Weights of a small mixture-of-experts language model, trained from scratch on English Wikipedia: 128 experts in each of 7 layers, 128 squared SiLU neurons an expert.
Below are experts of layer 2 (counted from 0) of a mixture-of-experts language model. Rows are named router (the router's row for the expert), up (a neuron's input weights, with its number) and show model dimensions 64-127. Each number is 128 + 24 x the weight over its row's rms, rounded and kept within 0 to 255. Numbers have three digits each.
Before each expert's rows: a language model's description of what the expert responds to; "comes after" lists some tokens at least twice as common just before its tokens as in all text. This comes from a sample of Wikipedia text that the model never trained on. Tokens count by the router's weight.

# expert 38
What it handles: Short word-start pieces or short nouns after articles, often completed by a suffix, such as host, al (et al.), cap(ita), mon, br.
comes after: " the", " a", " of", " and", " to", " The"
router:082160129149075122180160137132099120123146110136137125124138119092113124149173131144110130157142095140141103090085122133104143112128165190137115117139154148120134120110103124190132128097133111
up0:155090161166118099170127159136125110158133160133138146094135126140088202119144126114133125190166094141128123099134163154119162159135123148142158128099125107133098117146126151156133153156130099
up1:112131133099136111107130149164131098123125101106101085105150132086126136096119126171157173143132122101106176159121144121102192117111150141133119165097092106150118149123124113106134146115135099
up2:139112161105137126148142141124138127187120101122094102135095092112129131159128122115133113121132162126124148108116180145142081134153135095153114144137087113108124176133151145117187094120123132
up3:053123136137109108170089130089131132108135113127133129094096109123107147136133147178111163123132092121123101107136122143126163131167137148110088128152129107126111157176121132117154134128135101
up4:124090088129126149122183149146135137146126096117155121104118136091108123133105112185176084124130157172160130116096145172127152132141137151114139156133141127115104102159108177126135111111151118
up5:165118139153088132133172125131103145142115147119144139114109131083180144152106144098149085110124148167115122145093170119101160102144146098133118187131133108141150147109123122119145070118097149
up6:110129111142092133111181090150104174145138130138166108138095118121134169126102155112101083130142116128169135138126131170156163115132111148137100179134088117107149114189131157106110152104150132
up7:107155145119109145139141150107131163128086123091161134139132141134130169146107176095134149127131127100127117112096155109087136131116163152133174131110123137140164142113092085180121136151093140
up8:142108074171140107119116099127143161126127119115124121117131114109102092114153144091111138148142168160154132125121126142119082139093124093131137146112157093153148097109084144176098107158135133
up9:124147119112170174133126103125110090138155137150114108142129096169127130163157106109093129118096145090148094114144081174086103129104109127122124155096142102158143155132113081181184148122122103
up10:153099161132114115122160136166126088120137113154122114155140146151162122152143132181117146146145122098131139098118157087099142113143116166084163124090116103146113121134147086127165157133155086
up11:126102061139158127182161112114130082140138159191115130134151141160131090121155151103136100137122149170133120102088157096141147132170111106111112100176123136103125108133117134142152068127128160
up12:123106170163150091105142115127184130075135158125117154144122079125136103156139140135126124132084132156124131129114125099126123151116139137139130118097085174173132149110115092139103126105125151
up13:091121142088133100175112122109163138112103141136119144064160113160153101119147090123142148146127126139084157152129087110140171095163143187150168132148100138160119131124100117145134097136108132
up14:143119128119122118167154179169117118138114138107136114092116112108140146156103133150161164157172097154128098144110107112133118128163090126114136142126096143108148135116102081153136134135129105
up15:147135128119120144157134151140121101128149132101110088121095119082123113140112115139113125132102125158133103118137160121111134128163092156111111145143102169130106107125105123177116108122090111
up16:080090112156123101186130127142117162102135137101136145118086157130127142141098180085170163102077060097179169124122125115129108130143129133110109160172146096147142104127133118119133089132118136
up17:101160153133140123155107156091191157120141147142091069094104146137153097148177115089124128163143119124117145116125171108146129126160133160118148108122107062123131160116122115166092128133100128
up18:100157146125129134141102119128096121085169070137149096120130174148147161163133093117101142129151129092104089118119130119137164153145124155159146156088139148108163137142125136110115171147125123
up19:153136178167086152171123157142147161092130138120122153110121178162064118137145141104148113142145124107128133100096140129104140101103142141175183107100121101144130162146145121153096123151122109
up20:144141118103138158146114111135142117107119160095095172132133125131126173132116174117082164144117135124098124119104126122100128152106157168176144123129145168097118106163105153102095123130136137
up21:121128105178125152137093128114144105145140128097142121130135125121099132098119107132117151135136134122137135142109146111164169128108072156134161161104132149164132133119101172166141142125147180
up22:107131106114137155163092157122139093158163130095114056094113127140139157172137132094146153120108136142112168106127140146113090154138172101124146147109094156138134132100152117156146153111136091
up23:167148110125126125146094123112143117134144154097161097154089116160100126184100147139141126125147107104137133101162098133144151154149136120127107149160130121133155144159098087136152133105146160
up24:150105156131141105112160139103117103145110130125133128119144136134090094100134118147125148105148140128135133161092145115089105117167139169137160159132186103108190119107093104146141095154126100
up25:119157079139106128142153161098116113148111113138112143139092129111107124150157177133110109144142129147116133105120152155133119113156124135121136121119138117140117118099117138091090097088161155
up26:113150102115128121139065119149121123127085087138121111151136126119137109180165205100138115151075104151170135134137140141134107149139156136158133116096115143139142089090120179109166114145123144
up27:110117148148143105123097122153110106120127109103160147124164170128116117127121150119127118117147133162118124094129116080100144149104127127089104121105119107138134067146129162188134078107111137
up28:159090137095133116178106117151101119162131104122170117150113131137111143132148090178152143147140163075116127091133121137125151096095121124143111108070150052095112132111153155145127123101130120
up29:131098173101122110103093108108134192096136131132113098136122120110145153115133132158119112106110118148116132105157101142142147125138127104103159128111086139173120141159097129126100139148103134
up30:190110133186126111111161084127091133107129101129101133139103115142159095105137156155112132108099144124131122112158097175103086120129142165118133122187134114133119180117144095136127112151127115
up31:129130093118106160181141114156118154133103143120080150115146134094149095103172160158103115127089104133107076130120156133143109137137131157116128077140124158115108074131096140125140108109106153
up32:140112134145135109153146110167158114139143089143101078110135101146192132155137136155132177127174168142084129115152099139123110134098109144122086120112140147149084138169118128107086133069119131
up33:092149104121122098199173149135132114111130144125111082144136180159106108087148176154104105104133116100111114099104118112123146151152156142101119153137130132143151173144130134193135135108168141
up34:125153121141105135149133157095134139119111116126093121139108119092139103090145104087146121128135152125125139147068108136100117125095099116103140130128158086143113154096125139144149104126109146
up35:162121066117127130148154117116119114158106117156136115122132100116124139118112164114127098129115129156151108139131111073170102140119122168122127121108125088139107147130120095090130146130122132
up36:105132106124111168193117105187142152124158118111117136137117147119141114154178123074125117137111111076145123081146137162090173148189113108107107150165150125109117126126145109146151093145121098
up37:087119158137132124133131123147067134075140141109161114123133113144152116125173151064117128151140155104110090114099104150086149172130110097135143155128153144129136099123105132088132127130106091
up38:095162094155148143098164122141161150104087120138121124120153121130154106101105164155124147113110151115153076157136171136121109092153132164120103106114136122097107104120132119089151116108142113
up39:115124095108141147126131123111128097145177125096142121166079094144109153125072151115109159126137131139134153149123103121110165096174090067141129128134111129133154154128150143095151161121133149
up40:122134115127078149128146139073119159108132105170154138111152104178134130131134129108134162130100176155169142111154115110135110139100153102105130132149138109141137114086128121142163143155153119
up41:128137100116130140106174153167097080137139147151122129143125151156120128134135125133140173124148116163133094087126088098087130129136147146122114119074108119071139104133133146157113141130167125
up42:151097158140131129161079096128121150092106129146121150084092134122115140160103165093097156137149119068143160124124166171121138111132111102151132136124124125156136146117123126095119116080119147
up43:108110091090121180156127099120093152130125139102151137133132145123090139160184114083125137134129089086135125138140135170134141158182138084177117138152137153115136086203136149102134103118123134
up44:083127169152095129132134144105085112121105105180166114163101138156159132132140159144101129140123095104142130084094098145107141143164142136103098127128127108146118120163125160123101147103143119
up45:156099162138101130120161103130114108123092154121134121153129141151112142106123099167140132130114144100134109115084122160086125160157090142153161133128174097146159124125138138155107109100123100
up46:108117139106091144191137148137122141137182124087155123107161141158145127101147107111097131128136076106133114104141128133115144118113078179115115111138106103100104124132090154169110115145109104
up47:163119161154123099155118134126129166097158097164159116097088144138130137144130153134140157161137156144132123135101136095108162085115149132164099141087153104161167122106145136137166116128137138
up48:124130106094137144190150141153120123148149080128118148116143085084166158092128147129138123134128113163132140117111134071141161143114145148086137122141126105160099165101126095140112148135102167
up49:105129108122111095182135148115095096139154113162155104127134089130104149111134131163100152148154094105137110131099130164156162091155135189127125123112140141084102114115131182164112100145121087
up50:139142133140098150170136126122121137118131132094133115153133157127151192189119143135135130148096095082137082128139148166130142123160128122116156135116130130128113174132118109123132113140122120
up51:101141149159101197166154127127107171104096124094141168156115186110088152130124172088119103125086139059167119144098132153105138124162128111169148121153146128116142102142135114125113127141146140
up52:129107114141110159143149148136128119157088094095109119162136093089136127114107101107148134127112102148102089122097112132110082124148134172131143110147138131140083069124108089137130134130146142
up53:080131094150106127145152142144094135093096105139128114111121153133123124155141193152130109132054067062176133118160164159101122129112135102152126113149155122075114142150130108123150091126140100
up54:164164136121123117104135150109102160130090121148130127125096112130106108149129130119096147165105151168105139125113079159123133170125134138107128101092139119141101126124126139134069112122110171
up55:116132133194122180124160138115102180145102099137094139139115074127081115146144138102143144125086158141154122133132147110122090116129114143179092125119131103112165062136143090095108088125163172
up56:131137111130119188175137103121137159111124163104154097137115160127150167161148125099120124140128072066151149124124144167086151135160110127126182165162149114144162127157110109135096101165107137
up57:124134136142140164122166116137100136142129145087144103146164174103146158150142101084100130144129147085099142122109148125117175100113122130087116097147139158135128131140097146148103121138169161
up58:099138149139119148119121121124128139148138114163159113107123162142126171119142155101140141119116073092142085102114097108137129114170142160152100133154120091150137134105133165158117077114105177
up59:152124101132131093123122137159130118149135105148126146144111139148101132113155138161132155147142153133102071104103104110101117111134154145090108129074138171136133124104085145159146091118151160
up60:102150099173133180108131107147134136099089110163123159129152111098130155098110162135151139117112139166179123113118134109136135119145124128101147149120127136156181116137135129116114112148107144
up61:144114150149088108114147120108138111116113124143111118101120135143084139141116088122120095122144165062145103117114138112114099112166133157103137107134144079148178125090119140176136067152140118
up62:103139118113126124119129133121141170133098100133134135129136126121130118085169190121114127125131091129173121113146111114130112079153091165172107137135112148140184136107126078128107093116098100
up63:141125159141098139136159165150139121127139110155143162150099149185086136132136144140129121134160101148149152072109121126091106121148139150088187159120111148125167149151128094130124134118100137
up64:126122072107140080125111095157158180144077131117126147144131158116105101153141119170129102136111130145171119116116155078128123168128159097123196139140106106123142092120123087090104100141113157
up65:136140123089125098140119148136134098142156118136127079152166129093139140144154104161084160140146119133116086136117110127144140091099080182101116116117122161124108114098104171173097134114146095
up66:142134174085128108130124149108153147079130129136121126126113137115149149094117115155087160153134152167128149115115128133128124114120143110096128099116131122144133119165128122124095154088123131
up67:131116070120128117140132136132134113142166123145091055142110146148148131152177166093152158153102133113114136122109172122119128136101115110131136158103117141164128109111111167132126139147139083
up68:109159107166127133118143117125101095108104120136135125126157158148139152119166160100103098130167113130189150121145121130148095092164157149160092163106165142129148125154169115115122144131129152
up69:127127106134140139114130106179103123112115124107110122153129107094123179143169110166169146132110091134090144176105083106101181113118131146080137127134095155149102133142122108150124137143148121
up70:146108135113116120129145072127156152109152134105082126158176119093125087142133092133076158134167110125122112129107123141096161114121119140099094144143169108132147146104097135100142118146171162
up71:121151084114143106155133120167109122142091129145153117092120096139149146116141144146119139124108154164109130107121084148131114105119141189131117137154158193152160094128093185128170132132112127
up72:070081143133122127127145140142125150111105146115147129127146137093102170126140113120119149141124147164169147119116112171058137108152161154113110128133093114149123120149133109139102145148122092
up73:085106102152137104145154131150171113132125149127143123112145140175141120128144117100164132118118118150148145188116151139066170147109104136126144131121112140134151144112125123137136067140082121
up74:128125083141112125161164083132158103155147119157119082127152130137149115091141166092118169144125084170127139169142141145148088132128099151108113155135112152134121145126115122097140139096137160
up75:124105144121158095117128114118109158160080123138132147154167149117118107142124138158182138147081104140095135129097136127126109157097123116137131134111115101104183145135079154197138108115110177
up76:101082117140124115120059121128103130119121068151158129159127082092139099120113123123130165144126094120155102152130138151121141108166142119128123142119098112150116131185078138092171171095130137
up77:106121127124102171158153139107145126113107141143097121107157110127144149082115149108128164165120115135096075132148145118095149149152135168118083087139169148071090102162063121081126169139122163
up78:067113150086134161198128156131163128147117120130095142134105140111150121144136106107156131122153134135140150104104146152097134152145124114129099139107169085099154084127130095090071126154113171
up79:074111125121117128161095133102109145098123099119099155128133121104168109094149144109098152147162063151165111093124124115111143129098121202135098118142132117102156116131114163159114160124090156
up80:118131151113100158146150113092160148100112120090108110130128109111149163112155152137087129119148116105146092136127115105133158154159144147103132140136142093155145127120135116166154117094098132
up81:115117115125117128131151127131186105156105134145118161120123118112112124110168120169145123115119175079107111182146087134109146163138064173152118153111152081158120129115110086147135121126106155
up82:073123096116134134173134114167122197089129127134095127089130183109132105141141145174127137155148110131111143118144106146150171102138127102178123135110137148103130160122089102169126145122171096
up83:153101136158145101136084155115090105134096131174151122176140101153091142127116142132132139143145113167160136143092101108170157173150100101165130134095111117076169139151134136117106112135129132
up84:088124090117116116132122137135090146109139129087162137127111138106166169131119098158133100100144138134101151134116088154140165054169164158109137162152176141109141111122140139138121151127142103
up85:124113100113099090164121125168162165126103142110091139126136144091122163117144129158148128120126130159100132133119100152092139111166139143123111143113107147160156100138128167126145084127133122
up86:143072109140137121168101143113144125142170126167152118135131146108160161140114087160085146127112122109144157117155101138134146129111112151136113142095135113050089130126116148120096126101131138
up87:133142100088129132136139102143092108154124120107090130127116130119114162149143144141143111129149139158091154185133113146135104129115140125162138124029106136126132128130119109113078116079124143
up88:088133130154141146139123185134128113123138120089141134154138146166128131116089180102132119117112144099163163082099150140118101152129080100117109132091175116100099075117158105105117100148121151
up89:086126124184111167098142104136083155111145172112095104118143140131162142153128107106134124145106137177116131165117103116128146066153128153143101147128132101120158159119146099095162149124151142
up90:073130110133113116148139165156099131127115112100116115133096098102184124099116163126089127118149106129128145099127146093162117139133135186127118159137134161128115122113134098172144157119134083
up91:091137111098103138157127135131120119083099093134144148098137151149114101120077135122143153129135098134099142132183129129149137075132139102118102106146141151114125181170106177153147166135096144
up92:115110111091126150180104104141133143118143137084159141130113185152115146135134139081142121126115111114159088125110131178096175145192170112140163147139143104108131102125162142152141095118075131
up93:133132141106102101143150145142177093127172123170133100139174082132104125077143118154119116141135102102117130089111139066116169141142126144128139137148128109112128175113135099175148123108119127
up94:126152104144129167134131121108104125136175123106139128099122109173102157110122181087136112106121175127106103149129172198125164141120126146077124136149144135104117096170137148119117134120104135
up95:104142085131138164120167151119147102136129100122137113109124115119084130187114175097133146094155148125099155109135141115104151166092110114142128179103123133137116154116105091146127138114129141
up96:121143163120156166132125150123105136112107136115114111168129119139129155108162154138082100108130122116152153101115124131098149137121134084132147127048163138141140095105150113081096134113182115
up97:135122080156132091157166132140172106146166144089150111095128115138101165149123149122146072137153114134113133121099112135132159133100096139155137161166116183128115132095120142205173135136101107
up98:155127163181116123102114159082159108126111095128125136116137152152105138131097183136135114142150145135110123114137139164122124102178146160140101195099113138076145147121154136097103078116121124
up99:120129116116114127125152147133125116125113090152134144136147105157169150088151150142100115127098148079087101105101122089130134146133136145100102123151114112097097136129108182143163101115137104
up100:106101091120131110168131191107165123123128091086129128109096116152105153142119122099102147139167135133136126094118123090113118160138090150166182163138109095121106171116117151126110145170098109
up101:100116107168110104121134151106163109125108093156110091126120168110150139139167141103136103109115103128114146141108113148153108132132150146107137145108169142146186120119141085119147092131114093
up102:074145092101142173161132129120103138101111112141149140106129142110105122141118125074137176141173133056124114119128145158113197101160136097121155174107149123086118128172127155142128092140135136
up103:149115128167122138145133131120159120159116104082143159105145152165134138123080102137113139129111104146119125158090162129156153129108154116093135138144109118123155137189155141117115082167130095
up104:099111080137110107144139126124122116101119111122090104104108118123127166124136158125106138135125118103119109121142114105143182126110174194130123133177141121127137137124101140175153128130096166
up105:112114067113160123172124143124130117117149178151102163109160119140167146104126161154098132141167147139112107153115131103098129094126145159129114096129096150108108108173113080105153129128101123
up106:123120073147143101125154143148131122111095131116101126123106186139123193113143137124145128135153115133116140119121112111114128120139133125119111118118136088136132130102135096201133062144177155
up107:148123171178147147096131134144162133113141118139103068117095158099144159132148153135139130135140138163175132139113149112115175132123093085091156170150134128132193167128144118154049136120131126
up108:108130119128104149143146112144129171105130142108133122153105137133123194180140127113143087152154095113172135111141132123128123145180098116137153135104105073145126143127124134182118079149102119
up109:116138159091118077119111098091156114098123134157117139113119117109142173160155103165143116139167148134135109131141148165137120126148156136130104153157146150118151107109145140115149088125095134
up110:171128127124127134123114134134132162092157115132111126104101160144118103159139190103125119145160145135132118111127101102083135143133124114124089151150130099131122100102098120144140115120168125
up111:146139121082114153124151136186161151068174125132132114116122151124079159185150133122104150140134144097148115095127134081140149105123104147111154109081111155141121169124122159113065120129116127
up112:117084164142131106136090115155130128104129127187100122146131132075111107114114097110154112117090104125127110114122110152111128155092152127131104151148148156123143103107126117098139183146110127
up113:125084130170090120118108106118102164096151102098123152134114121157163111138090157114133128144167098114121118109091153154100116124130107138124164131120130101130143117131137160108143131081139165
up114:147118127114110158097116140113143178084161137124118131132076117088116166160144112159100097126144126131157134127142085125147139162130114156143122152161116147095116135101114119111154114117145145
up115:118130144120123110155088065145130150110113111110103112098124106099113139142170098108114127162135135136178113117142112105142151104151104092169159160119129092108132112154126138132130156147146119
up116:103121077151111167172144163181116119125144169110121127130146144137140193140116174139129137130123155123129137141127119126052143101108146161162119142143151122143081126174129097136143140089176109
up117:131118176106135143090115117132120132139124127127118127112109149099162173115144112116100153138123180166170127155111094137109131119121134146104117113111120124186120147143113087115147146113144105
up118:113105119153112144127140127138101117070131137141142158127084146138165139167141152161093157128082102102128145112142128155107115099134169129102110119127122130143140102197125101149153172121166099
up119:124117136101135082126104093106138156124102114115097133073145108144140110125187112125111157136164143131128081129112097087142169113128128185108128120139113135122158144109079100163174100079121149
up120:109153118092121139105162114088129144141092135102124100171150196091158106131151091131109151100156186088139092149143133120153134117103146124101128135127146142107126134140090134142191114153120121
up121:081157142120118126109120117094131122105153159082104114097112106132116091103166090121111180139105136122164110115124167127144116137126121141142154123144103132173139129100127123196126143150126158
up122:152140145136138153133172163170093153145137094117062126154129116103094102115118114133098098108111159139157102125125096150091158123163142101164150140144136127127180146112141105138126138100151131
up123:138124146115130098145091147181131182154145106136098101175100121094137124125130140161096138131116097106160097129138076141109146121146103144123103121137158178138156107112139095141131149058137104
up124:124152112126141151119114084139141157147115161128141135124170131136159126103165145139131128150148100152176133096123133139098085128165117149144136157153148156174152149121113104117101103132130089
up125:116130116141112110129169128159095158129140125196130145141118150097097120141172176128077129135156121142124149112138135095106144097138148132153148125142092114118138167072102098147119117136116106
up126:087106092112132111118131154131139154133102103103090144112100106167135123141142148160127198130124119131158113100169148137150187100139161166120108134152122110112112152138108131137161072101137100
up127:095087127136101163158193149124134094157086119143120120126121130177118167149158110146147098118097098103121142100122146146090148100132118152097110145133153150079153160139110141130120130123168096